From a checkpoint of a small mixture-of-experts model trained on Wikipedia.
Size: 11 layers, width 128, vocabulary 8192, 18.5M parameters.
Experts: 32 experts in each of 10 layers, 128 SwiGLU neurons an expert, 1 pick a token, a sigmoid router.
Training: 685M tokens, 10447 steps.
Below are experts of layer 8 (counted from 0) of a mixture-of-experts language model. Rows are named router (the router's row for the expert), gate (a neuron's input weights, with its number), up (a neuron's input weights, with its number), down (a neuron's output weights, with its number) and show model dimensions 0-127. Each number is 50 + 10 x the weight over its row's rms, rounded and kept within 0 to 99.
After each expert's rows: a language model's description of what the expert responds to. This comes from a sample of Wikipedia text that the model never trained on.

# expert 12
router:52 45 56 42 51 43 43 40 55 56 59 68 55 43 37 45 45 51 55 57 68 59 67 49 50 57 39 52 39 60 48 53 41 33 64 55 42 45 67 80 42 57 40 66 59 52 53 32 33 52 53 52 59 50 37 35 54 46 49 48 32 49 48 57 74 66 52 52 41 56 54 41 61 43 55 37 57 55 47 61 43 52 65 51 46 58 52 69 43 41 43 61 50 35 51 31 42 52 39 42 65 40 63 58 60 37 57 25 39 42 58 56 47 57 36 49 50 35 57 59 54 47 61 66 65 52 48 44
gate0:63 54 51 62 56 66 54 74 29 38 45 52 50 40 61 57 43 44 29 42 62 46 45 77 47 49 54 53 33 53 60 47 55 33 45 35 51 50 62 57 43 31 35 41 39 48 69 49 70 64 53 44 58 44 43 70 40 49 64 65 48 71 37 46 50 51 33 52 63 57 53 50 49 36 55 51 61 61 37 59 49 49 52 56 54 48 64 58 51 55 50 51 68 35 61 57 39 43 45 46 50 47 45 34 56 40 41 59 57 52 41 43 50 33 39 61 39 47 43 55 48 52 51 40 43 57 58 37
up0:69 54 60 35 69 49 60 51 46 47 47 38 56 40 42 51 26 49 49 37 63 60 55 49 45 42 55 67 58 71 60 49 45 49 45 51 45 52 49 54 45 54 38 71 44 57 55 50 53 46 47 56 54 34 40 63 43 41 46 42 32 47 47 73 48 64 42 55 57 55 60 48 46 46 62 50 53 33 22 50 38 44 47 72 62 62 71 57 47 35 49 58 45 38 46 55 40 41 50 37 47 38 67 42 56 26 56 52 38 43 50 57 61 40 59 44 45 49 47 61 54 59 51 59 66 44 63 40
down0:44 45 34 47 36 39 56 61 48 36 36 37 47 32 41 65 46 51 54 75 57 44 28 68 60 43 54 42 69 72 46 47 46 55 49 48 41 50 42 66 62 67 51 30 54 44 52 53 51 69 52 54 51 48 40 48 48 45 75 49 46 55 50 51 52 57 62 53 62 44 44 65 59 37 39 38 38 55 55 39 51 45 60 38 57 57 65 33 70 44 42 38 61 65 43 46 59 47 45 41 38 46 49 35 59 45 53 44 34 62 51 52 56 47 50 39 52 61 56 48 34 49 49 34 51 48 60 39
gate1:57 55 49 42 49 56 49 36 27 53 61 47 49 49 42 46 43 55 47 71 50 36 51 35 37 52 60 41 56 55 50 45 64 52 68 57 50 42 58 68 54 47 36 55 66 54 46 54 45 47 67 45 62 38 44 29 31 48 53 44 45 58 61 72 41 56 57 38 37 42 49 42 65 47 57 59 51 61 56 60 46 30 47 52 57 48 31 40 42 55 44 44 57 23 48 53 51 52 55 46 45 56 52 53 50 47 71 41 48 50 54 38 43 53 51 51 40 40 69 57 57 60 63 69 47 53 70 22
up1:70 31 69 55 45 51 44 46 58 43 47 45 44 65 45 50 27 49 37 40 56 42 57 42 46 51 50 53 40 46 35 50 53 66 53 48 57 31 53 39 34 56 49 52 28 50 65 45 61 55 40 56 35 54 42 56 56 24 54 54 58 34 54 51 60 49 54 53 74 51 52 43 51 40 44 46 40 47 54 45 58 63 35 42 46 55 64 66 46 36 50 40 40 52 64 42 35 34 64 40 54 51 48 72 48 53 39 49 62 56 44 65 54 54 55 37 47 62 44 50 63 35 49 35 53 61 39 64
down1:44 53 49 60 64 39 50 42 54 55 40 66 51 51 45 50 44 65 52 42 41 53 55 43 58 76 49 46 47 50 58 61 24 28 68 54 33 49 67 27 58 56 57 52 38 43 68 42 48 53 64 52 53 46 44 40 38 50 60 68 30 53 53 43 50 57 55 50 49 52 61 34 58 46 53 49 60 51 54 48 50 47 57 49 57 41 44 66 36 49 41 71 54 61 51 41 46 46 57 32 71 58 45 43 45 51 60 55 59 39 43 44 54 52 60 60 67 43 38 56 46 31 48 57 57 57 28 74
Final e and first names. Word-final e and similar endings in proper names (Fontaine, Pope, Zee), plus given names like Jim, Keith, Jean, Pierre.

# expert 25
router:47 38 50 37 48 58 55 34 65 61 42 43 54 53 37 56 45 58 49 62 64 47 63 41 41 59 34 57 28 44 52 59 35 48 48 65 49 40 69 53 46 41 47 56 56 60 55 54 38 47 52 39 57 60 38 37 33 40 45 70 39 60 51 58 59 45 50 28 53 54 54 60 46 32 38 61 40 62 54 64 34 52 53 55 44 63 56 65 51 36 45 43 55 40 57 44 60 43 41 37 57 45 63 62 47 38 65 50 34 37 41 38 52 48 40 59 46 50 36 67 58 51 61 54 71 68 41 53
gate0:43 57 63 63 50 47 47 67 31 70 68 56 53 56 60 56 44 17 49 52 66 57 37 59 50 43 49 59 57 56 31 55 47 54 68 35 45 61 43 65 46 44 53 55 56 56 69 59 61 71 59 57 55 45 44 38 56 68 43 47 51 53 30 40 44 49 39 50 55 55 40 54 35 55 59 48 36 60 43 42 47 42 69 66 46 72 57 42 45 48 54 37 63 50 48 49 62 48 31 43 63 57 53 50 56 51 53 46 51 64 41 43 45 56 43 36 40 30 54 52 47 52 52 49 47 45 47 60
up0:43 50 51 54 35 51 49 41 40 52 71 46 59 58 49 55 49 56 56 51 71 50 33 65 45 52 45 42 57 64 40 56 37 71 59 34 47 36 45 53 52 45 52 56 57 48 55 38 65 62 49 34 43 57 41 54 43 34 43 58 58 48 36 31 45 40 41 24 52 45 51 67 59 72 64 57 53 60 48 65 37 57 64 58 51 37 52 55 42 52 52 61 38 47 40 59 65 53 49 38 57 56 61 49 60 38 41 26 59 48 45 42 42 57 36 44 38 47 74 43 61 54 53 49 47 40 55 37
down0:49 40 58 43 54 60 62 37 47 27 63 58 53 49 50 63 40 58 27 45 49 64 35 52 48 49 47 57 60 48 58 60 43 58 33 47 66 57 52 60 50 38 57 54 36 58 54 52 38 45 40 60 50 57 60 63 57 65 52 67 45 42 49 59 49 48 51 59 42 46 36 61 55 32 58 34 41 41 57 50 62 33 42 72 44 54 54 56 67 51 37 48 51 68 64 65 68 41 65 42 62 56 59 48 44 51 33 48 38 57 49 43 49 64 54 42 41 49 44 45 29 62 36 38 45 43 72 56
gate1:50 43 51 70 54 45 41 54 66 56 65 56 41 53 37 47 42 37 54 54 49 44 61 56 64 48 30 51 54 48 66 49 50 49 45 46 44 50 74 48 53 48 50 72 55 66 30 53 50 43 32 60 50 52 47 47 71 38 54 64 58 51 52 58 59 55 50 50 42 56 48 42 52 59 43 31 40 64 57 61 44 33 43 56 29 43 50 37 46 56 45 38 44 39 43 47 66 67 75 41 53 49 31 52 48 54 38 32 68 39 46 32 60 50 58 47 61 55 53 66 47 48 27 50 51 57 51 49
up1:48 53 43 41 51 41 47 64 45 58 33 69 40 44 49 48 70 50 44 60 51 49 41 59 66 41 39 40 27 49 52 45 28 58 58 46 48 59 52 62 37 59 63 65 53 43 51 63 50 48 42 45 62 55 34 27 54 68 56 51 51 52 56 51 56 35 25 59 43 57 54 52 58 63 48 47 58 53 69 45 33 43 47 45 29 45 53 51 44 45 57 50 53 52 54 68 59 26 45 39 48 42 55 50 33 67 50 46 52 34 56 55 48 40 59 49 69 60 53 61 50 53 39 44 48 54 53 75
down1:42 45 49 65 47 64 61 47 43 58 56 43 45 38 40 46 41 50 53 34 43 51 45 58 54 54 56 42 60 43 51 40 46 51 37 50 46 41 47 43 47 53 45 40 63 45 34 56 50 69 41 49 42 48 55 65 51 77 47 41 45 55 46 45 60 68 41 56 46 53 48 41 46 63 66 52 47 54 48 64 55 64 47 55 70 34 46 55 47 46 56 43 56 50 51 30 42 62 49 48 56 31 48 44 40 32 40 74 68 49 56 57 37 38 75 38 54 56 62 47 30 33 48 47 24 61 66 55
Infobox list fields. Line-start dashes and field labels in infobox-style lists, such as Born, Country, Genus, Website, Synonyms, before a colon.

# expert 19
router:49 46 48 53 62 40 40 40 38 63 47 55 59 51 32 38 43 54 63 52 50 47 81 45 38 58 40 61 38 48 38 58 40 41 52 47 47 34 53 52 31 57 57 83 50 50 66 40 47 48 45 35 51 62 38 51 39 38 57 55 38 52 28 54 62 41 63 50 58 63 53 42 46 44 41 50 52 48 55 62 41 64 60 69 55 45 47 71 50 39 52 53 48 42 59 54 40 55 43 43 70 54 55 52 62 48 52 31 48 35 65 53 54 69 57 41 53 37 56 51 60 39 63 52 48 50 38 46
gate2:48 51 47 44 56 60 53 68 37 35 37 30 66 36 36 60 51 60 57 56 73 47 44 44 61 30 57 36 66 51 60 57 62 58 50 48 47 40 51 59 47 48 48 44 57 53 45 33 43 50 49 46 47 67 47 51 64 45 45 57 47 43 41 45 48 65 32 17 39 43 37 62 39 45 32 53 56 45 61 54 33 48 49 38 45 48 38 65 51 46 50 49 52 56 49 36 47 39 59 55 40 77 56 46 31 41 62 47 51 49 64 39 52 50 56 53 45 43 48 50 50 47 29 47 38 40 40 42
up2:50 54 48 26 42 55 64 65 45 59 54 62 37 33 38 44 50 64 47 42 37 62 55 52 63 58 45 46 63 52 54 61 47 68 38 46 44 56 46 57 62 64 37 42 68 42 57 60 66 54 56 43 35 50 45 72 41 49 68 55 40 40 57 41 46 56 67 41 41 39 45 41 47 60 54 56 70 46 62 26 57 40 56 55 30 56 60 44 43 35 52 47 50 57 50 57 52 67 60 41 54 52 43 44 36 52 33 66 59 32 60 44 60 47 54 46 70 51 63 50 53 54 59 56 42 42 45 44
down2:35 65 50 70 40 53 59 55 47 62 50 38 36 61 39 45 60 42 56 82 51 53 36 52 62 46 57 72 69 55 37 45 54 44 43 49 51 64 46 55 55 43 40 52 57 56 57 63 34 45 48 36 57 43 52 38 52 36 42 73 68 58 44 58 46 56 29 47 58 50 59 58 58 38 52 35 40 53 42 47 45 61 52 66 41 67 60 48 63 71 50 67 39 41 48 52 61 40 49 36 35 41 53 29 37 43 40 41 43 59 41 55 55 50 48 50 57 55 61 50 44 54 43 48 56 54 51 52
gate3:55 63 53 49 38 55 61 43 56 49 66 34 68 44 31 51 51 44 33 43 60 51 43 65 46 56 59 37 65 43 45 60 36 54 53 57 46 47 73 33 42 51 47 57 50 35 63 42 38 52 59 45 59 44 42 51 58 52 40 65 49 52 24 61 47 43 59 44 64 43 49 42 49 65 44 36 45 56 54 60 70 36 56 52 45 65 50 51 44 55 68 66 47 47 60 35 67 51 45 53 59 44 37 60 58 53 51 41 40 68 68 67 60 45 61 47 40 40 53 47 41 40 73 55 58 46 47 55
up3:55 43 63 34 51 62 32 54 34 38 36 51 53 66 61 59 44 62 44 27 59 40 43 54 67 47 40 46 58 61 59 54 66 39 48 35 52 63 38 53 46 55 49 38 49 54 42 57 53 42 59 54 51 59 42 35 51 50 69 49 43 51 52 56 49 42 58 49 62 53 41 46 53 55 47 29 57 45 52 51 61 47 38 49 47 48 71 50 46 58 47 54 61 61 41 35 40 41 62 42 48 65 34 77 23 54 50 39 58 49 59 46 49 62 48 49 49 64 30 60 58 67 41 60 31 42 59 58
down3:41 27 36 59 40 54 45 57 29 56 23 44 47 32 52 46 56 44 25 35 32 34 60 56 43 51 45 62 14 62 52 48 52 35 46 58 59 41 53 45 50 56 53 32 48 42 46 49 52 55 55 50 54 35 43 39 53 57 53 50 46 30 38 60 48 49 49 39 33 58 59 46 47 48 64 56 56 51 34 57 48 58 49 44 58 58 46 62 47 53 46 57 70 44 47 59 54 41 61 49 73 48 54 50 42 56 70 45 34 46 53 61 51 62 61 48 53 46 50 34 56 50 44 43 52 46 55 39
Taxonomy and table cells. Taxonomic words like species, genus, family, -idae, -aceae, plus pipes and spaces in sports league table cells.

# expert 14
router:61 56 47 35 66 46 46 42 58 51 39 54 51 35 49 48 52 70 65 47 50 62 62 49 43 55 31 47 32 61 54 62 39 43 52 62 48 38 58 60 44 46 43 79 56 62 50 53 40 56 51 43 50 58 34 51 58 35 58 60 38 45 47 55 62 40 50 40 45 57 50 42 66 35 39 60 59 35 45 59 41 58 71 58 59 57 41 47 47 38 55 51 45 47 57 36 43 54 44 29 56 47 66 43 50 46 50 39 39 40 59 62 38 66 43 60 52 34 50 52 64 39 53 65 72 70 41 57
gate0:66 50 52 48 53 60 59 45 57 41 41 41 48 55 45 53 66 42 71 44 58 64 50 45 46 49 51 50 46 53 35 52 71 22 49 51 56 59 63 47 59 68 42 52 56 52 44 52 43 55 50 42 52 40 50 48 45 75 46 62 54 49 44 86 52 44 49 36 61 45 57 58 37 45 49 37 69 62 49 60 43 35 54 67 47 69 30 50 34 47 56 53 57 55 56 55 57 48 63 51 57 70 62 42 58 50 58 33 49 45 43 49 52 51 42 43 41 26 55 49 40 53 51 50 72 43 55 46
up0:60 46 53 55 81 51 45 37 46 52 47 64 53 47 51 42 48 57 42 57 49 33 57 46 52 46 28 38 38 31 60 39 41 35 55 55 46 56 47 75 31 48 56 49 57 46 47 43 47 48 46 54 51 32 41 45 52 56 59 51 60 39 64 45 35 57 61 35 64 59 51 33 68 54 71 53 41 60 64 45 67 45 47 41 60 35 60 59 41 48 46 65 49 56 46 56 60 50 45 58 41 29 33 51 48 47 54 48 43 67 50 50 59 56 52 60 67 47 42 40 55 38 53 45 50 35 29 55
down0:66 53 52 47 56 50 56 75 50 57 69 56 53 62 39 56 49 60 49 27 56 60 55 46 47 33 62 63 48 46 65 73 53 41 67 62 46 65 46 46 50 53 57 36 52 47 69 44 48 43 53 38 49 40 58 39 44 45 57 66 49 46 51 71 40 40 40 54 51 68 47 38 40 54 43 58 49 61 70 42 62 46 50 50 62 66 52 56 44 35 42 58 58 49 46 54 44 35 59 54 44 49 56 67 30 53 56 43 43 53 33 37 63 70 33 45 35 66 50 49 46 57 56 55 59 39 47 54
gate1:51 51 61 61 37 48 42 43 58 49 50 48 43 36 57 56 78 43 55 48 47 47 30 68 43 50 72 51 54 51 36 47 68 57 35 52 41 50 46 54 66 52 49 28 44 74 46 40 54 54 52 60 76 54 55 51 53 47 65 63 44 53 44 44 62 57 62 50 62 51 53 55 29 41 55 36 58 60 45 42 36 51 65 46 54 24 57 45 46 56 42 70 52 56 43 56 55 50 51 60 46 53 58 34 54 54 75 64 50 49 51 54 37 59 67 55 45 49 52 52 62 56 45 55 38 52 48 33
up1:23 54 58 50 55 58 68 63 28 54 24 51 56 49 45 48 71 62 61 42 46 45 33 29 51 42 54 58 43 50 55 45 48 50 62 52 54 42 53 37 46 64 59 54 56 70 63 48 37 57 61 46 56 51 57 53 56 41 61 49 31 50 56 51 51 55 54 60 44 66 56 54 47 62 47 66 50 59 50 42 61 49 42 56 52 55 71 48 45 54 52 44 63 51 60 44 38 39 52 65 54 49 71 56 34 66 45 52 48 66 59 55 63 48 52 52 54 68 48 39 50 63 41 61 74 42 47 35
down1:49 60 63 26 41 59 49 46 43 37 68 48 46 50 31 58 38 45 49 50 37 48 47 23 50 31 50 43 42 57 73 49 54 43 44 48 52 55 51 50 47 47 55 50 51 53 38 38 57 45 55 54 46 50 48 51 53 33 42 53 44 51 43 63 53 26 60 45 52 59 70 52 49 42 47 35 43 51 55 47 62 37 40 56 51 58 65 65 39 39 28 39 41 38 64 53 68 48 50 49 35 48 47 71 41 43 76 51 43 67 40 51 64 58 48 44 34 37 58 43 61 50 61 48 47 36 55 50
Space before words, numbers. Bare space tokens before a following word or number, in prose and in tables, such as had a lot, compiled a 6–0.

# expert 21
router:43 47 61 26 56 48 48 30 56 57 50 60 60 47 15 47 49 53 63 56 66 45 55 42 46 50 47 47 35 48 50 72 34 42 48 59 32 38 69 50 32 52 47 60 43 58 60 46 42 43 43 44 38 61 31 52 49 42 53 52 32 43 50 54 64 53 56 30 37 63 66 48 59 47 49 53 56 53 44 57 33 45 72 54 56 58 30 49 42 59 48 51 58 39 45 36 61 47 38 50 52 62 58 61 46 52 60 45 50 49 54 48 56 44 41 52 44 34 62 51 54 35 60 55 61 63 37 53
gate4:32 48 53 45 60 63 69 64 52 44 44 57 43 38 44 40 60 57 51 29 38 47 61 42 40 49 28 35 54 58 63 57 64 56 43 51 49 59 50 62 62 36 44 43 57 69 51 56 53 58 50 46 48 47 25 61 25 45 59 42 48 37 25 39 51 54 61 48 53 36 51 65 24 52 49 55 54 24 54 47 54 39 57 51 44 62 59 69 59 59 47 51 40 56 53 49 48 51 58 35 59 45 48 56 38 48 55 41 58 54 38 48 53 40 63 58 44 50 60 59 60 41 36 39 50 51 42 47
up4:42 46 72 50 45 56 47 55 44 42 31 44 37 49 72 45 37 68 46 54 48 52 59 52 58 42 58 54 43 46 49 31 56 51 63 35 53 46 46 56 67 41 62 55 54 61 56 72 64 38 69 57 45 47 54 61 46 28 46 47 31 38 32 52 57 67 51 40 40 47 64 57 41 50 53 48 52 54 47 44 47 48 51 36 44 61 44 52 42 45 51 47 65 48 49 27 51 48 38 61 49 28 51 52 42 53 48 40 50 45 58 48 60 40 61 58 29 69 41 54 55 26 32 52 67 47 59 51
down4:26 74 57 53 46 58 53 56 52 41 46 56 48 53 52 49 51 42 38 63 38 58 29 51 58 36 36 42 53 59 49 46 55 70 62 63 54 54 36 35 48 63 30 52 50 50 57 55 46 35 44 45 60 54 35 60 47 43 50 51 51 47 45 38 45 47 29 44 63 53 50 77 42 48 45 69 57 57 54 52 46 42 54 54 54 40 51 43 57 39 45 51 28 63 69 59 37 35 54 65 52 41 59 44 45 49 52 65 37 49 43 61 50 54 41 38 41 62 46 37 62 45 42 29 45 31 57 54
gate5:56 49 58 54 47 41 58 51 44 53 49 35 68 55 42 39 40 51 50 50 55 38 68 56 58 42 48 37 55 48 34 46 43 47 50 65 48 46 41 44 56 64 52 50 42 38 52 53 52 46 44 60 54 46 63 61 40 78 49 47 67 52 46 55 66 34 66 35 39 50 72 38 60 64 49 54 46 43 32 56 47 52 44 66 43 58 37 50 20 46 50 57 36 42 52 25 45 46 66 66 55 46 44 52 41 55 51 48 44 44 40 46 51 69 65 54 48 49 77 43 51 67 41 51 57 42 39 58
up5:51 43 77 37 50 39 54 46 43 33 66 39 54 35 39 53 43 47 39 37 62 56 61 37 54 43 58 61 54 56 56 58 53 56 42 39 41 55 50 69 47 50 53 45 38 55 24 48 50 46 48 61 52 58 47 57 44 54 59 34 48 28 52 53 60 58 56 29 59 43 49 34 52 47 46 48 52 32 61 53 36 39 52 47 42 49 50 57 53 45 58 53 30 36 46 32 49 49 51 54 42 51 61 32 37 42 68 27 37 42 47 53 56 37 59 65 76 64 48 55 49 44 56 52 49 60 35 56
down5:42 46 47 50 64 42 54 51 32 51 53 44 61 36 59 29 34 42 54 38 58 67 59 43 54 65 42 46 42 51 20 34 33 50 45 57 45 60 52 54 49 70 62 60 31 43 52 39 43 46 48 63 47 43 46 48 45 32 32 44 37 47 40 52 69 49 48 62 44 51 52 73 53 57 64 61 43 56 46 44 39 61 56 40 39 58 43 52 53 57 57 61 41 59 61 57 52 64 59 49 59 38 44 41 43 74 44 52 49 50 38 53 36 56 53 55 50 60 60 38 41 42 50 35 32 55 53 35
Institution name words. Endings and nouns in names of institutions and degrees, like -ical, -al, Society, Institute, Science, Arts, Law, Journal.

# expert 15
router:52 38 61 36 54 54 39 45 51 52 36 58 56 47 23 44 36 70 58 51 61 52 75 38 54 50 42 50 50 59 37 55 31 44 50 61 34 42 66 53 52 51 40 58 56 61 53 43 38 51 56 49 40 50 37 38 46 46 57 52 43 32 56 65 65 52 53 35 36 51 55 37 53 46 49 70 68 48 49 49 40 41 62 55 52 63 62 52 40 38 42 49 61 48 38 46 41 44 49 56 50 54 51 43 42 46 55 33 36 42 66 48 54 59 42 68 41 34 70 52 58 40 60 35 69 63 43 52
gate0:41 62 60 54 47 59 52 45 49 64 71 51 40 37 30 48 70 40 45 41 36 49 54 54 44 51 49 41 58 43 45 44 65 56 49 56 50 45 40 61 50 40 41 40 66 41 48 46 43 63 63 54 50 39 51 52 39 24 29 62 63 37 63 49 42 54 65 62 66 38 42 47 42 43 38 49 54 56 43 40 57 31 68 47 52 43 48 44 47 53 60 50 48 51 64 48 58 53 59 58 56 58 48 45 38 54 34 45 44 52 44 30 44 38 47 69 48 28 64 68 51 37 46 54 34 34 53 35
up0:66 36 51 47 46 48 47 42 48 52 51 47 55 30 64 50 44 58 37 57 66 42 35 33 27 55 63 69 45 53 56 34 64 46 41 55 32 50 64 59 43 56 63 50 48 23 63 48 55 44 42 45 61 40 58 59 51 42 49 44 31 55 44 43 37 52 47 45 34 61 58 40 43 45 57 76 60 50 55 49 39 40 48 56 69 41 33 50 63 71 61 48 41 43 43 53 55 44 58 43 44 51 45 59 50 57 37 61 64 30 59 57 59 63 57 53 56 54 47 57 49 64 51 57 54 43 50 64
down0:56 68 43 63 58 44 54 49 48 40 65 51 70 31 51 42 45 39 71 40 48 49 51 45 57 61 38 52 45 49 49 33 40 60 44 46 59 49 44 37 59 45 29 53 54 36 62 41 45 49 44 36 38 63 54 50 37 42 45 36 48 38 44 36 42 48 46 57 46 44 57 63 54 57 34 44 33 49 29 26 52 45 58 51 49 53 44 41 61 35 51 65 53 65 47 63 66 51 59 51 58 58 46 39 54 50 43 46 35 51 66 67 21 58 55 53 65 52 44 38 53 43 40 59 64 51 63 51
gate1:39 51 58 49 42 55 69 54 38 43 60 52 45 41 64 52 47 22 31 48 68 52 41 56 49 39 58 49 49 30 44 68 54 61 46 52 40 38 45 59 61 64 45 57 38 45 61 47 41 46 42 54 52 39 35 46 67 37 55 52 41 44 35 44 45 56 54 52 66 54 58 55 55 41 43 41 52 60 43 44 31 62 64 56 46 57 57 54 39 49 64 49 33 57 39 58 42 35 43 52 58 44 45 50 47 59 62 50 37 52 51 63 51 40 36 31 54 48 36 50 43 31 56 42 50 59 32 80
up1:57 44 44 69 57 58 26 65 45 39 25 42 44 57 55 58 52 65 67 45 56 56 42 50 61 44 41 55 59 62 40 55 52 58 53 52 58 57 44 51 43 62 38 67 54 39 60 63 60 46 75 55 56 48 40 41 40 65 46 56 50 44 64 44 53 54 60 49 43 60 42 53 49 50 43 54 38 59 53 46 72 58 43 67 47 41 48 33 69 66 35 63 66 63 40 37 59 49 46 39 53 39 51 47 59 31 43 50 34 36 61 51 69 55 58 66 53 55 49 45 46 54 45 45 51 43 50 66
down1:50 50 50 48 48 51 60 29 49 74 51 58 50 47 27 55 61 39 62 50 53 47 61 51 64 67 42 58 62 36 63 36 43 50 49 53 45 37 44 51 49 52 60 57 45 49 74 55 54 60 68 50 51 52 50 43 42 43 44 35 49 34 58 41 55 55 70 58 49 62 57 34 74 51 48 36 56 39 49 31 47 59 48 42 55 53 44 58 47 42 42 48 52 59 51 54 42 54 38 31 66 42 65 67 63 65 48 49 38 50 44 44 71 68 49 67 46 58 50 53 44 63 33 58 42 63 46 53
Geographic name parts. Capitalized compass and institutional words inside proper names, such as South, East, North, National, River, Central, Town, after the or of.

# expert 13
router:60 52 65 46 48 51 38 39 58 64 44 60 69 47 15 45 55 54 56 57 62 49 59 42 63 66 39 44 48 61 52 54 49 45 50 54 47 30 66 65 42 45 43 69 68 51 44 50 37 38 47 53 53 48 36 36 43 58 54 57 37 43 46 53 63 47 58 31 43 60 51 43 58 54 32 61 54 40 44 62 46 56 53 58 58 64 50 52 51 46 59 35 63 50 51 41 60 53 47 50 52 50 77 55 39 45 54 34 22 41 50 53 41 51 56 49 31 36 57 43 55 38 52 65 55 53 42 44
gate4:31 39 50 43 64 39 55 51 53 69 47 52 54 55 63 51 50 42 30 49 35 36 60 43 32 53 52 56 50 48 52 28 41 46 40 34 52 53 46 58 55 45 35 62 57 35 43 35 44 51 55 52 43 62 67 64 42 60 52 34 27 48 45 71 39 47 46 44 57 66 56 41 42 41 70 52 53 58 38 50 43 51 49 33 46 56 46 49 42 65 49 35 32 34 57 36 48 52 53 59 38 40 51 35 46 45 56 75 43 50 62 43 42 56 46 48 38 52 59 48 47 32 41 55 43 60 45 57
up4:46 62 57 45 66 39 60 47 53 37 31 50 51 35 57 35 53 50 62 52 59 49 56 64 59 46 61 41 62 22 34 55 33 59 44 41 50 39 49 47 30 45 62 51 54 47 44 41 53 50 50 57 62 38 55 58 42 46 55 37 48 66 47 55 65 51 39 48 35 56 31 62 30 40 35 55 63 38 35 63 44 66 59 62 54 55 53 51 46 48 40 62 61 52 35 49 54 49 35 46 33 50 40 44 40 42 50 44 79 42 51 49 50 43 60 55 58 44 56 32 52 43 44 46 36 56 57 38
down4:40 50 41 46 44 43 57 51 50 50 47 71 53 40 57 58 44 45 52 45 53 41 57 60 52 54 70 71 48 70 35 57 39 33 71 62 33 56 54 56 49 47 57 46 36 46 58 63 37 53 66 53 49 40 53 56 53 76 55 44 68 49 60 59 42 30 44 55 39 58 42 51 56 45 42 61 55 60 60 64 50 54 38 44 46 60 33 59 52 59 35 49 42 39 30 40 39 32 51 54 47 58 40 62 48 54 46 46 44 59 45 37 59 35 43 60 55 50 42 61 31 38 49 56 60 72 57 55
gate5:56 33 40 44 50 65 49 39 58 57 33 37 56 53 45 52 54 52 48 58 46 54 59 36 58 69 46 48 55 64 64 93 61 55 64 66 33 49 45 50 45 70 47 54 39 50 51 41 41 45 67 43 42 52 39 37 56 49 42 53 40 41 51 68 60 52 69 60 53 52 32 48 46 45 51 64 36 68 54 64 42 32 52 49 56 58 45 52 37 55 47 75 55 46 52 47 45 58 43 48 48 62 57 64 45 58 58 54 48 50 64 41 44 60 41 61 51 47 57 48 52 42 58 41 60 61 40 44
up5:59 47 51 37 52 61 49 44 45 45 57 56 54 48 68 50 63 42 47 56 44 63 34 55 46 47 50 55 65 52 56 52 67 54 50 48 52 65 50 47 62 54 56 38 40 59 48 49 35 47 52 54 51 50 61 49 67 56 55 50 51 50 47 38 38 35 39 42 56 44 26 62 53 41 59 42 40 65 53 56 53 40 58 56 40 49 53 50 53 53 56 55 47 50 65 46 43 57 53 53 42 54 40 48 75 49 32 41 54 75 20 42 26 45 40 60 61 40 34 20 61 57 55 24 50 42 34 44
down5:46 51 45 55 59 66 50 59 66 52 51 51 58 49 58 57 63 41 50 46 57 59 41 59 41 49 62 55 50 54 42 39 54 50 47 42 53 55 55 61 46 45 37 38 51 68 46 50 60 45 43 55 59 48 57 53 82 71 53 48 51 51 52 46 49 46 31 38 58 36 49 55 25 60 63 44 61 64 61 53 49 34 61 50 58 50 59 39 63 66 49 40 40 44 63 52 52 48 48 58 37 33 32 42 57 67 42 54 77 72 41 54 63 45 59 46 62 65 47 28 61 51 43 32 51 40 51 57
Name-internal word pieces. Middle and final pieces of split surnames and foreign names, such as -ley, -sson, -berg, -inson, and the id in candidate.